From a checkpoint of a small mixture-of-experts model trained on Wikipedia: a variant of Muon for the experts.
Below are experts of layer 3 (counted from 0) of a mixture-of-experts language model. Rows are named router (the router's row for the expert), gate (a neuron's input weights, with its number), up (a neuron's input weights, with its number), down (a neuron's output weights, with its number) and show model dimensions 48-95. Each number is 128 + 32 x the weight over its row's rms, rounded and kept within 0 to 255. Numbers have three digits each.
Before each expert's rows: a language model's description of what the expert responds to; "comes before" lists some tokens at least twice as common just after its tokens as in all text. This comes from a sample of Wikipedia text that the model never trained on. Tokens count by the router's weight.

# expert 27
It responds to: Closing parentheses and punctuation after years in lists and tables, such as 1917);, (2013);, (2002) |, plus final year digits.
comes before: " |", " and", " –", " is", " (", ")\n"
router:182106093154134136135134157144118153141116137157127212158068185125073143092103109139126147185056089135127083121146132144093092158072144096096124
gate0:141099115107141159158128130113091173159100086102149072137095110158087173106120179140166099164080129093138094150094111121191099141132129109070163
up0:081098149110136147089161128054159100140207111126147132168190098123145071098140122180161177082145151179140132164091168114083159132152158150164128
down0:106190174125144167129221133120049077131133131163112128132123097078071178104141120079157088160165094102125102129099151113084173130174137112131129
gate1:152129097147099162090152095138104131095136062144142160148100101107118113134103084154144124148182160111132064128129102208115089070126160113147147
up1:142143105117158178123109151137125127182145149124122096116148148164127124172142166107127135134142168131155164102102093109115159125150104120101118
down1:068119097097084138131178114148164131152113128188098119130124175138121118174068112129167110082168203139164127150157184128150100156116102143113120
gate2:148124052101142089160120141032130111091132148168141159100102059146161118125073121086103196144122109119150135101173126148155114112139163175077124
up2:139119084158164111069109171100119161104119188146147149098094079127130150133099136070148200132156104129131134165115147139101120140149146138144114
down2:095210101146111096168117139142108089158121122167196072150122127101125141107099117140148181127134131132154131140122074130165135101145216095163095
gate3:130072111165168111114084167118037109169097103169067115097137155170152072092113116137148154104128168150054073136141138162137051121094145104113118
up3:158097078133113119070156216096140149070081146137132145144126161224145093092108111114103135115119079122121120169131158124109109128133131104091092
down3:126143141146153137138133152176170111168132124095111159099167150188103167205120174092132122126136164160129138184159103107124139116145140057117193
gate4:139064074171090180134174124097107106118053111092131159089123157098154154096113130104147146200137133097100069106198107092167137125133140156164138
up4:190109153138144113194154098170127151153129134124153150128099155134107099128118160074123138178143134173129103087107135081124117153159126126138082
down4:084173149153135126123109108183161149136124129131084133154212152132118131130102138161114116137162078075156120119065147150089144170093117151111099
gate5:108093097154094143080148112070114127195109131145109167131086130094130096092092140131125108126126096121084111147133148137100148166150166093142078
up5:157093100133140144093150143071128093165101084149085153107110165129144096146083150107144126141120100149165099123114177085117169109122103074162102
down5:166114082105141176097169154136101154118130099091070120116132152170142041122198136136079150022088172141089145106147147150135115162127142132140102
gate6:076090101140092103117096173055135113099144097142104127180102163077171151102069147096139096146118070172117117146101110100101109126104118088153131
up6:115117080118117149109139112123122096079086100104154141165112167065178155165047146115144106089111110144151118178136093155092074173165210089188152
down6:168173129135125143116113145134110135079087134071144180138154139167159143142156168105094093081112191118118130118164137150111078146106151093144105
gate7:103117131126106124131143101112124133138137167183154172167112112097090149085139145183108120153111124101170112110105085102128143145070157124085183
up7:127084141091121171153171097155090108121085131146052152089137098120191100140151044153137169169119190156102088129144123158105101125082108144083178
down7:105125161075099133141173127116132137120179111165116107153099127156160138086120108017121181144126126149082096191097190111125143105112108082133106
gate8:150143103098131093163165141110119151123091147157149161109096122080130121136067152147153104126110110103160092134136156134168156134108164141116133
up8:134143160088166162136132116101095130172112122117181101073146165158175147176088146114134069143127129235151147074056151143136106115114098141118091
down8:102129075091116148093155163091150151131089172173136141119167065083188104073137142182161131103059129123165153146125122124184148127108092176158142
gate9:131176088131101106124112201096075114207116127181106174148112198137116084122097154146127157129067116172123133147146202103118147140105141159110129
up9:110165119112106112122153124129182166135155097150103154155092120132112137150155162042167091131099170132117135086163134178116122132082158105084097
down9:120122135193109126123099087154153162153090132117102146190086139134162171136107148115136092117137202134115060183117106104139171068119120107127138
gate10:087099139152170152078101124135108140152082131153081060126113110120097171085112112134098103119140128095131139047126163058139148201125157173178180
up10:056096102140146099089191153146130102164080196097074115145133159104129128109148132149141115159156114176142050130164106162186106152130171101166197
down10:109126198091120097114130171144224121143170176059143167086169179120140163154160062140131128111143060126175149086147124150143156109125100072117095
gate11:107117102096160147091122058171175140200120084194118180122074139124114108105109134142129112171172152121092117163131127202134128152132157176108209
up11:163114165110166149110124129135100150169150239095024118107127123117139133119165118111117069150158088098136128158125094111130131204174118141137066
down11:122133125132162106158166141099132169091178104138130149140107133112133188170075160100090130142108172180085110153143166091098132133139132131143181
gate12:109123128145143119109187111138146131073138096187096145096127145132124139071157136063104126162098179067114175158126145086066152120153107128114127
up12:073177127110091137115097171115156104122054090091181170135099077060162141154100141160090135109093126176153143137166117113048146123152125118117106
down12:092115192135078121166136111180138115156178102138127121159128142172123156158107151165151185161119085192115149142169147146149166146144113145149151

# expert 21
It responds to: Common first names such as John, James, Thomas, plus final pieces of surnames and place names, like Hearn-s, Mold-ova, Kos-ov-o.
comes before: ",", " |", " (", "'s", "\n", " and"
router:159093094155119121132135191139146146112141077106099136154070124130117146126100106198170126144146099180135112120063100188081104151120142067078092
gate3:106103106103135158152096102125119173049102142118137067107084179111153146126081137088121165143154182135134130119172105122112126127065092135103105
up3:134089136191077132128159176065086141152117107155123151145139136112109102174116185138055163135147166095102101150083095124129135139169145096163135
down3:175163122162192104139118162147182115103201092159113111105173136119078120131149137116076119146114127120163191175128125108135119093062161138100065
gate4:243103162127088105132092121137125125152110125170098082111159098096136174113148099170115177092185074146109091096191082166125085143183152108122073
up4:102154155113091122107139140108115187157160095148196104122084121122163115101162114170124159141146083095101151189116084172131085143086151154157221
down4:167126099141140121163097111076138147157109150152092172072149148060174112101146097190090113131145111150131176072211103132132136169135076089123133
gate5:154187112183131137185110115082129184123127097127184112127093131160125093124099114183175157121095142113134115116143154125122100158112112102073125
up5:154095137125140126147087052143106165124135160107084098201172138127066079147094120140121142096145140100050178160144091122167173116113132128139171
down5:122114143174136081093115067055101128172097091121136181186154168105153122172062119193134183154141165083116140180133187151132093062157144158135153
gate6:156117191120084122153114098083082091129129142167100184113055169096104170067079068116130122062137148159132111109068057101060123098135119140084113
up6:149163131189061105128127083159089110119142135166089090111072128131135186116102131135104142100190196134125078127086101139058123111143116135088070
down6:091167080174124064114154125171137180096155163126174095140108150108114087155151139131179132172103143112145150139108152157107171152139132178131184
gate7:165157086192109142193143127128113061091174099120079134122133116158124153125106050141133118149073159131171156129160107129079100049130149053103141
up7:094114078119183171160130093138073125109138181126112103127150159083137115183071144093165087110113107137161159134138110113074084105128169085085169
down7:116174112138088060096128044179099135112148131123127171107125115061169140123135151174147158097110136127146140134111135170093167155093115127133081
gate8:094118094117101151056112155122202132126174107141105116152095106145111184129059157115134155168176091137164145156150172130074147160122131092094137
up8:084122099152152104123134089181132132084138124142126171133105187124164122152148152061139084081133145112088164118116121110133156097083179103149111
down8:159099129118107187108149110070141125136197154101087076134149147140096148085139113179117201187136071161130089109087089142102106133116134058167177
gate9:135132127084089119089171169093151128101117090127130135140111138133118129135188129118086142112082162114113134149046143075095096138115139071105123
up9:095118112148123171107143088118156088145188131150101072101174115132130193152129184150170063087149193101146120135130123172113172128074149123152179
down9:117147156133124165145113108154167092101158126050139146129120119150119108112092044185144122137137103146057150131123178156113120105103122126057126
gate10:152189135160123101130126064186135154105104062092142104150097121124094111116141118152124150146109140119118121168082104195176124114135142107200122
up10:180108222107116130097095103154119173118118155125126180121088046130166142155144145180151163158167151165114181090095119146103112154111104120194135
down10:160184086173110084130127105134050135151155134145093105143114129098171121109102158189148128080073163158147123162144083182102170154114123136139124
gate11:119142155194143080152192164127166106120126162090135152147083131080145118166084133107061097142109077158129036068090170180112137081119123079166145
up11:036121109131127146120093053113115157171119118156122117116133173145100162101144060138095110121137085103137136154155140084139120152159127135075102
down11:105199069149156090144131134216123122133110146136166196180168097163177130083142150147120141055146110128088139139130133112124113123120099130165088
gate12:124136083151178087188125117115170137137118077105082124078185066102154098201132133139112129142168067128118093117104104122158106132081150110142173
up12:131138129155131110147125150128075099108210136136119131097110142124159211127088136174134169191134136077135144009122177123131113142162098153109078
down12:165176186057175141125168092107152125113145166136136152179149147106059137095101121125135220165085145118086114150124169118101128109090162085148095
gate13:168083175122125142130150103139135103110177080137134130106106119115137156143107139183098156086097099121129124091116172119076095151174181081110083
up13:145090119100150132175153173165109151114224105132158096100114165116178115132091077168199119149142101109188121116149105070069141170149181176120096
down13:060122113174094104120102131157139167067136120107132136144121105183110167133150132095055157148062111092111141156054110065154087156090099198161138
gate14:089105187109054134105112142124100130154164078137142145091108126111184130111158158158124156116142117152143109155124133141165151128135238113132147
up14:111090137134187114120119130113120095148138153123081117113180140146122183134081144135105152131171143116129093100066149115151078093146077138112142
down14:158105106140096135134142146108132060117119068124141144186134095119098171175173164121115084138145145146102128131124144117103138138138114098079112
gate15:107167084193130078083122126130094112161114141139141155110174133156173138179088108153126153107113057126165146113106151130092092149134085092117099
up15:102133141195173155141111158069118083158128119113195082133143112095105083122081122101088164163106123145113110188129137100136113118109137073102168
down15:102157096136091110091109063092090115113115164129107097114154150125170093137142138086072099124076176107108115141051104190153165098077097134163179

# expert 41
It responds to: Head nouns for periods, media works and places after the/this, such as year, series, season, book, station, period.
comes before: " of", ",", "s", ".", " in", ".\n\n"
router:161127133131216094134134120132056124135179106102106173148143131119115138122134151160126148143147009107107130134144131125108096140061144112120126
gate0:172056089147118118140120100111066104172179107106127138108124118142140132155159150159099192130138076138109184052137127095133135136083179116109162
up0:083132138116113110076113143107194144114123143126103108168127142129114151088065123103201078154142210115141088136154103127084120097151078107128084
down0:091140080174115094092087124137120136155122149182170060082138153137118111179083168158176130150091080092167147122138098106110164154124148129156147
gate1:148108180151150122143148141078127108125112066177082088123142158179063128130120131087136126072066123085149084155158175147156102103172097073097069
up1:107178153168143103156082172060109047114067117129127057154146119163122117167137203116112113106106105131144080125146168176097133175109136052181115
down1:148073181113127162142109126124139143118167190113123119073074117050168159159138123160144137118098040158121122145125151102081122134151121119108132
gate2:091081099097132141124090164117154154111153130172087168165134138076169070137127155095129099155097094152143119159176174134094089115080103142160092
up2:131163145151109141160134127114133118076112112139178144089125072176099169108118082084105122133111184123120088134111111084210136136096148080150196
down2:130177114115135115112137082127120100116140125108113173112164071083157203124082132107140122052134200093163151080117086108164108126159151157133094
gate3:083122143104123160116119180086110110146154121174141154132122093088098171155131140216196120155198139122109097118072124161144136138127173158129148
up3:069087115174145104101145141100099123160130104179172122082107063077195161108137125161133185145189174173143138159127135168190108114150135168147158
down3:087120084124109139116109143123069092116156120136110131178111171123122119134157060200148119141142125151146151125122122073151162181152179162194154
gate4:137114102090117109110145167118118105141128101136099126136101088079169115088053132177099133127098148120179102165118127084160097207158142110125095
up4:179169105107155146083067129138114183168212123119082129152155107126170136114105095191113129117150061153155096098127128134111152149082120109191143
down4:122108144167134108127115127054143156067128158081134155156103110103191142137127146159183167154083122122071120063137111078143161113158124141141131
gate5:191157068134169168144154110097152079097129081141152123158119135135126150152129134132168103112108132139160133117153132142159119186072125123127116
up5:106113086080177109106159158123173158138161144096149141156169189115125090125181180160121112177172156186085148149118196152117160133156133050122092
down5:127088105113129080142170131155037136101112090105154064153123071173153089165069132081102154090120114123155131067105116102151188088093109181113117
gate6:119063083152153186111165112147161102121175134101129134163168128135091160199126122080149083128133127133112080145176125120137095134138108154107119
up6:113119148188125148160196100098122172131115144150174177091108112129092102102179091125090124182104148105172079117099094086163172145155138134139161
down6:083124110142166127080129095167117098145200147055158134134176146169156058148086098094147089154164085128153093129141099093154073136122133111166084
gate7:145135156150119135114156143088125101123124116121159108095151104142111164172059104106114165126141081083145104128150104148140115121076114049111149
up7:065124137042144140093083083165146106171177161107085138090148170143111078175168107145110114109141167164095122130117092165140167160113168187104146
down7:107108185129093115131106166104116096179114119151148062101081099123158141130089116153163086124148148098144163152129121157087153186099090165116077
gate8:127121136156110131091126162121095125132156122074128124157097133112167111114136126129097131146204113148135134139087144116124105125222157158130096
up8:099130123090121122077028108150113106129177090086133151153108073078164096178115163136124144168175084120134089174128126096095134123153137109124135
down8:099227162133074123110071099137095108129106176120143156114124092167123086087136157056125125115131134117126105099138110133155101134148182199110095
gate9:084157097108212140117172085138199077128169131103076094137127137178155089097119166146137144114138108111131166116093172141132083112126154128082091
up9:177082118108096165092147118115111102151036174171198107127096102101112102149131099094093118148079168179143096115157090149107102119166143103181186
down9:132173136120105118151129177172164117125165089128141159157087137117110128187150062140103077104072110094123129117139150118142113091135146123114111
gate10:114107074152142138121069158102073076122150166173095139155174145085116148130092159182145174173139161080103149146200172144109067209117088125112170
up10:092108121170188119113073171130124113104148172142098086126187135073094110130140160154157197158170084089108159172162192087129140165112115063141145
down10:104134183130101130088164093143166096158093064138141173146109158178160173195169167093195158109096107131137148140170174114124155148122093115116160
gate11:093098102115109085165110146106118150128154103140105089091131132092099091086112145101101166131104081153136135130078087127169047184125081086153063
up11:121120103181061118159170157135088143110164118141124121131131137072129161039131092106133153182156113086167143138151138081154096133160098170113092
down11:080122082149096157109196155105131159176155138099146173186192108136144154066145065103117113124128088111114126128104126155148152126119136191087103
gate12:105042102115158151134106167106108172155071108113175082137152114063135090161144143113083127101127115112116089118126161158112120142152136095082082
up12:078134111125137109149114104054157135101139115186080181120170115135085084127165087112130135155169138103159126135103162131120141137203159161135150
down12:082090139137101145118147151159185071069135145156104109167095126119111152137158116176143183127151161120107102176109118113092078109089137098175123